python train.py --experts_per_token=1 --scale_expert_input=true --parallel_block=true --init_std_up=0.0394 --init_std_down=0.0 --warmup_steps=145 --final_lr_fraction=0.0
Below are experts of layer 5 (counted from 0) of a mixture-of-experts language model. Rows are named router (the router's row for the expert), gate (a neuron's input weights, with its number), up (a neuron's input weights, with its number), down (a neuron's output weights, with its number) and show model dimensions 0-127. Each number is 500 + 40 x the weight over its row's rms, rounded and kept within 0 to 999. Numbers have three digits each.
Before each expert's rows: a language model's description of what the expert responds to; "raises" lists some tokens whose logits its average output raises strongly, later layers aside. This comes from a sample of Wikipedia text that the model never trained on.

# expert 22
What it handles: Past participles and descriptive words after is/was, especially used, born, located, built, found, plus word-ending pieces in species and building descriptions.
raises: " ", " in", ",", ".", " and", " ("
router:554536386494466548483499544473531528513503507485490516498529456441449493486468456490534509535470503517550442525454526522518553522524512555484454419550490496528529477465545497577541521506588519473551447538549481484452455497492541427530456485420474540451429519519451469539523470640471503491482514431506505550471487526577485517503500451440445501520527474550550540514439532508448489535469
gate3:490555483432513594475455487397458472556450538516536487474468441548494538461524472468508532538500507484494450441519536501477519571495558565524500526623570501464511534606486426491483461476517561538487476499503436474463458458475533473485521568425438535524444524470491496431493513531489448511459533440504501436516464523508504489526490486507464490444562470488505494553507524416497529501509
up3:539508470540464496592512532504527537554412449504501375489433491494540465541510514546549455449528520421479420475476498504470495493520460494516530464501495504450459523530486492498568548486453491499483513445477462508498518525588492527426511546464507505504484625494502485475565528550480488487547548463513492460493533526540536544558469543526504557518517484546603484470534551525490397478490
down3:444496479589506552466503535518545455544446576483450550511454504439535490460517453515478529589550390537456441537473523507450527487505478470455528487472471548489495474494557505498451442527469518457502468525478498587531564456500474469486532558470515481505491442501467475562427539536491553424567478476499531456504451522495494541458443479469525530513474479430602472506519445489558536490521

# expert 21
What it handles: Single digits inside years and numbers, such as 1, 9, 0, plus first pieces of split words like gra(zier), ru(in).
raises: "2", "1", "5", "0", "9", "4"
router:507509474537479478565568522498474542481502521542414524520519531487448552515509558467518553538493511513438537401538519471532533515502509507510522476506457504496514432538484481573497523505539523487541470507559506499505448516562522495577439453464486599476477557450462508493525489547498489423558599402564504458536510460489478460478549541477542491490463497472485530544538553590441467550433
gate2:514512362465462610488498480495551481519448438519499556544506444448478546552498522530523473467498505509442526481519489469575520530480494484496449494519553466604531449511516538480535530449525518475563491495550554532514480550456535464523460515458507495580522483574473496488527476536507548491479481483509505539530532553575468514423415481458527549573520463546490471454475521431519541449512
up2:539487498499498511526473475526475508529499485559522484519525597522367442463478505473507586466531434495586510518498507465491541470493514524513539486485446524531473546477539497469519429526446458438502569530473460471568506562489539482487528531503502502511514503531546468557480490519521497554442598462451501464586456548449479506545573450561439469482502423500475428536511505479450483550450
down2:544503467564510482487512524491511464518568427528534478506534496453548519546481496459575492437512456505438497507543500517467512465518576515481553499454508422510471489440483519513574518509540478423511465475451499401594480445522496505482493499535432471520515493528531419514474442523506445556484526538518457609506493452504533449561475578523518472412456431507491470519555554482486467470545

# expert 29
What it handles: Latinate endings such as ous, tive, tion, al, bility completing words like obvious, Martial, Multicultural, Divisional.
raises: "ed", ",", " ", " and", ".", "-"
router:486511470455487494549469541466516488500516505503489507458552581491491502516532561479446486519482525542431460455498479494544464501576535426523545505523481502516523494435461551515458510575515515467483445499562447455471531537477505441535488556491531489366411506490535464450508432567514463504540544389497509556437452506510561548457467484501524461544478535558564546525491490464502492573468
gate12:487491463407488443516524498487483468500524505497441501436480540521537539501538564477484474505538507478478518468521477422514578481470479503531526474501511498427492538438505448517484502496463500495545457479505489401539504474499544545528506474479474480427443450457519502436447437652523501521524409449484515478457494569526487448516529460467492474498474522460547548509578525412488523405459
up12:483506566528509555466523487605513476511426573551531498442463473492481448473547461491596493444469431592502555476440544509513468512442465528533498497523512456376533549504445471441546476476496538561475498487502511507557456567504397523527467487489505533526495552491455501581503509513549485476424464534460462483563499521507507482505540488529531482542551496532451513503551499500502526467511
down12:405521440465506459527502536481555526488539433464434450469480533503604475523529497498499449487479506411513479555592458513554487467476538502470450457528543502480485520462508491509512494519419508481521543472451511472502473411519485522560459457515484496546493489495520505541481461496491438447509534468503411498443490538475498527557508542470416446458404572505542597520445501507460494521464

# expert 7
What it handles: Proper-noun words inside names of countries, organizations and institutions, often after "the" or "American", e.g. States, University, Academy, Army, England.
raises: " ", "\n", " (", ",", " in", " and"
router:478513486512475461472510542483528563495537569547483515515527469434421525435506473444463531535521567489486561448523532461533526469553550504474578438471498519505538520489487469531525509594509438501553479559569451459521415508497506453530431506487529540488516547472517412479480465514421494486501448436513472519466482489509521461537518530434474430471436472539518505523479561588467414501469
gate11:547535552495533542516526469505510500460527541559505443492502481530464445525489561532456472523442503519577547511468545421502435480493440532481518543529547532489511496451551511560417563571523524519524516458491443505553533500496464463456512423529524517475539486479543532484410539480436553543480447517483494470591456558537515561500493494517547541531469506520467461541511460580537578586527
up11:523495413510480530451513495537542508501457494506543513419466469454493492554444476508526400463536482585507512491559476555457505513522464541589491486529475492491525487487502502450529496500531525415456457499515534491468442519497538504522584567514545505415509592476475554553518492534458551504469538489448504536470475471556531477568578438568478512536549503537477559497441513434471449556481
down11:548514504455572474535544531484467537539525584486501436489483506535499452470497521544483549480482481458472511482516521422565483520483504443447544583526488493452504488507481550582465484515456483512563540447453506477485498515501507413531458410571596527521448516527523486508397495399472535500519457497480511455576556543466526513471464500463500531506440437546503502530551522551480542487553

# expert 3
What it handles: Nouns after an adjective in sports articles, such as league, season, game, Cup; also census nouns like units, inhabitants.
raises: " (", " ", "\n", " in", " and", ","
router:518477508504449472538530539562513488489479483502424524473527493431535483427543472465468612492485496505501561505472543558477525445507493522522503541440527468465496444574535498581439568508495505451505421526580462491508415495503534499504479510470513526468500510530476461434408432512471512521504492523528479499467434558518494418497518460388433435500517567529531560528468519488507487536492
gate3:486529496491476531482498502543542503470514455450455516497505533541527481541447431566494549499485355529563480404468524504499501471453512555514414491479432504450477571430534460502501459495490540557480468419497526465514458476488564549489431471501499548452499486530547537460468504533482540527548525483533542465453442505500439511461535407480468433461493532564482528474547544546513487544489
up3:466435585449589486549430513464504528542457561546460519499559533558491513488501497459491480544571556528401543567548521511492428471522492514468489528458471559455465487450524532531558435549510444458569526467474467527480513424505457484494535505497535477472532514547516505536567516497515458531489542504568451555518444424554477554490512547527501492462525462555433529485493546493527472513473
down3:547444446523600522509503512490542505437536491544471518451499564524444447445513488495527483523480479529537457450566460494464496499504482512512520601484555468581459522505491474456467448522570477494494467469483499600470482545466445493446469462508532489487485534492527467530520521482487500479473508549502467432467482444545517518485454367444442485472510572495494499471565528548548558442417

# expert 13
What it handles: Single digits and spaces inside numeric table cells, scores, statistics and ISBNs, e.g. "| 3 | 28", "−24.3", "1981".
raises: "-", "1", ".", "2", "0", " "
router:508478502489412470561458559546564476485495507484390544457560436490520482513528554518513519490497473526466540490540491547550517514493473496514499552502529499496523454578551475499507532541517585476487512509587447523483476523491579470560487450471500560494434509516433516521477502528436500429562544491482526541477458519442537451523441485405457441535483530514527452502498519546478474618495
gate4:523539503488567499478566489504490491550564520524526495493469418465483549515477530490526491513514548543486572471531511485467525468476465542533538425482455423467557484605477550463463454489558538514526486407528459487484571467468484558531467498462498517530502518469555520423419514426525499503483431454554549500483545494500530549510460460449433496464505506369504444472497494533466482536531
up4:533475469484553534509447469499545530482491562504475510452493500503582524511521464469457487498516522499513396424463454467571450426504502471430452516468548514497527467386489466489407542460551532527423574541471542569502498564546470442476456562505458527500499497538476466554495496499433460486569504520575506484492507476517509532453542544563456539524487555494508480523517508514536526574491
down4:447518509506525577437493453488495502483534543506524463473541493547408468529501516565462570502446564443441487505574571472489477511550504497504539497512488574509528594520536525473522566455534440538473524541508467500545508465544429552555575527483424481479460474488535424461512510560473460471444495577527502580477481511530539458541548528454531485559480533519541461494537505505502533513438

# expert 17
What it handles: Capital letters or short capital pairs inside acronyms and abbreviated codes such as BDO, BRDC, VfL, CHE, often in lists or tables.
raises: "-", ".", "\n", " No", "d", " ("
router:495506516464405473587489535531563453485498540477475483463502475514485526464534521479534533529447544429405499457473535484567535469466396506521570451465487486466498503502513517604480467592516495533503512509479451495478424523487445462501515503458419510482510471508596464477500469497502462545505485496447476506477440508495501498421433467479466545508500526472530477460470575572546497583467
gate4:495561513455555566528543494506535494467488499438462533526520535463457498539444520474402497452471491424418497493551498450456459471429523535473484454552523520495491488516523562461459556547581518517473535488494422491484535516534500432535456423558419526487462489553459525498459483501461524459491501526547493430589562509536484559507477519499476485564475427426551476482467505543528489533529
up4:501491484525518520471429531470487527493499519480521509404525485506460513488486508511469473459581524481468463562536489453567503543491463541576460592502442528484479392510528489615519470507473442529472474588501488454469546523472453456431467479483501508446580423458449494491411499436524504507513509516450496489540522493464486460503471570440482523549489537544462497468515467531513422460464
down4:547525455456511483460451542494476460572488508434501543461481521477467498449494523503490517469522410575512527435536505464423456578496425511492544505556512521487569520502477456468496527459614419512496512446477535517431517533534491419490505529473469473531484587449476527495472435491472561476452531484494569471535499557548582555528532419518484518481495446487506466502485518446505486453481

# expert 24
What it handles: Line breaks ending list items and paragraphs, and the closing == of section headings; also verbs like get, received, make.
raises: "==", "|", "===", "His", "Other", "In"
router:577555533477368532545547502413500543465555480524467554492556560463472528452504573527510521490495491476431472463491468535553502437501440521511584531537501522498515511524458445517536579593551509511479465574516545404494491477524477514568465514524484466467484484488530458505553492569453480523547509503489470520479511545510457476474432482475473540538468517567458466486431515480493477472513
gate0:506493477520540437505488484518412428539567495549546463485453488489511471537470449483561537448462498478455520409537470545498490516515412469483569446494466432509452514535542518499528477518567440478525506569555458509495541508496457477537413526457491488494480507487530458471464449498529471502496488498515493503493590464551485546482532492560490484477489529430531506564466451523429419423396
up0:544531508535546475491509476497503574550544532460520458458469419522495500519453464500488479486523440420516481499473453468415544553506467544433508500488515485537558445518476456450538498545503479607412458514473523502420512588600480474513479526437479553550513563479442556459529483520535454471497474511476434507544511425451482532430515522521477518510528499519490517502456449539491443457467
down0:489489551627466538499495442549530524444447505404425567482503498498492499489528476533504464455480474492488453498465547564465456493453489499486500537516514511483512529505505599511543500513502548547447498449509446563469409551543534516543519459440529496547545540514396546529542517482525399444507538417418535462509517508507512503480557517437483505434517517499455495499508513511539503509488

# expert 27
What it handles: First names like John, Thomas, Robert, and later pieces of surnames and place names, such as Mad-den, Huis-man, Jal-land-har.
raises: " of", "-", " ", " on", " and", " in"
router:480546494479516470531524556444495453441523451472482480539515537503527499458602495528457623551466536532481519494419552524523532484459536477511500469605458517463567557481510487499488545515493456473458462543504499475538527452481490464548365514515444501456446517593462489485539505564461454515517521512506455538496504538496562504456484514466489516536466504471510494479500527628483463525490
gate12:528510487503489474574492564528552493483507411475463485507452538514582555494465453514466553512517556481491509485555470471515546459527504493469504543460563496543566464477498480532539550412561492490570549529456501454523501431429473565518480449480448444506524534472462485455460543492458542515541512490495441493466522527499537484389483529491475477486426464601389468486475452476465505477509
up12:503513458552522569522505528517497495474488494553503508480525541533526444594479546552433452516504495559468510465504471514541499522533511443523513436495508488456548415476529576574449499535533467462476533537501469615494477468478471475502496463455425451584481497529461503463480550492459493515437496528533562561478497432502518454493474543604489496406485576527511510547560523479446508504546
down12:467383453542492538457478521544486519545506555491474522455490475467574521539536495505446488498500461583553431532437468527527472467529541547464553463520547497485512483481553518480486481468493541585507521531438546489590537521485424422508446513517537535485531464420527477460483511490449481434507499498504501500580508464449496485486443425518469494522460512583475486596482489500507491583538

# expert 31
What it handles: Mid-phrase common nouns like war, art, law, version, review, especially "World War", plus word-final pieces (-ree, -ography) and Japanese byte pieces.
raises: " ", " in", " (", ".", " and", ","
router:473480507489452492536516497514533536461515474448479586456573538542465512459562511470518524537510511560438549505465483465475537469492497559497535453553558559590558452469500558527487418547444429488563474528480451442467451485507490530553470514552468493439449495412492472453482492482471512546487527466533527460437507515514499454424454512446439423506485525501487501455455558559538450470488
gate0:512562519553535449549440529533497536475506546496525530573518476523479589453490468549456465474556569533503498481469481527575527519500424528599429516544558480519508530558529545465476525496548464533499506514524563520545556500491420499548609536485411477517463496538496534515460472505475468534538497525462461464479541518556480526485433522550459536439512526479488509502387528528492485490465
up0:482509524512433539431465561521458500513546535532586527477456535407555541517476548492442527460556518509500468466463502476541525538491479468490498530499495437533464513454503433514523482486510523481548542473501477548567492538535386498557503546544488483565536486576513474529473544530513465498504530462437470413545467494479578438573439510597499482555541529517455504546479537520492501447540
down0:485432494526468542521512549479529461548541538480539504470468528391535462434433502511530552467578457494525536475422433453461526511451534473529565454449460568525426508517508545469506444477505536444517472484509484449570489575506474513507498554548514536464450398398510499508476486510497526492514499554511536481504524460499447543544443533556472551506451438510506460512547471485562513493489

# expert 8
What it handles: Standalone space tokens, mostly before digits in dates, scores and table cells, e.g. January 1914, Heat 1, Big 3.
raises: "1", "2", "4", "3", "5", "9"
router:449492503483382547581514556501495523478554492559489558452522522489553503473539493509430578537484485496489518495483540516589550425441517535471508556485514565531486436496494481542507508536492510463501433489583430491550507435559485405503477508427454517507490481472442503504481516517452480489510483442477530502487445484491492490441458504432472505517467563505551465526515520621505467531465
gate3:568434503447467467496492535575500510473556498483439558524542516526474448575499564537489486529449497519540421566509485455586542479541511539492542470567563506507500516426593522465450503518511475560470452558515479509548396454530502484540476529512444481491498450459560499497513507544549539500516466516478492473508473478505491511457466495570553575519503468475598492533532554482543498508430
up3:527469518440529453464497465587487499464566500455464522498507560489441510547429526497499556508480546521508450495491432550498533482512498477562526454569575590523527549476525526550492506435526470461516403471441512566560473538561552507480479515503487514461512497526552508452471466481460469573507497554476485570479473523436497527467408433484511534449522548507534499493500454398477515516459
down3:510549493494476481518552465526466510462547559435534569577514520509495490508459584549577451518541508482542424541493438478527535476548427448520516553524584516434519500425513562500475575527543562488500432521595449493526496440537501532429517582484491500492499506526521555478509478540546513501530476534498488527509451430454483510470449477543500526448529487559593501486524510520499488495464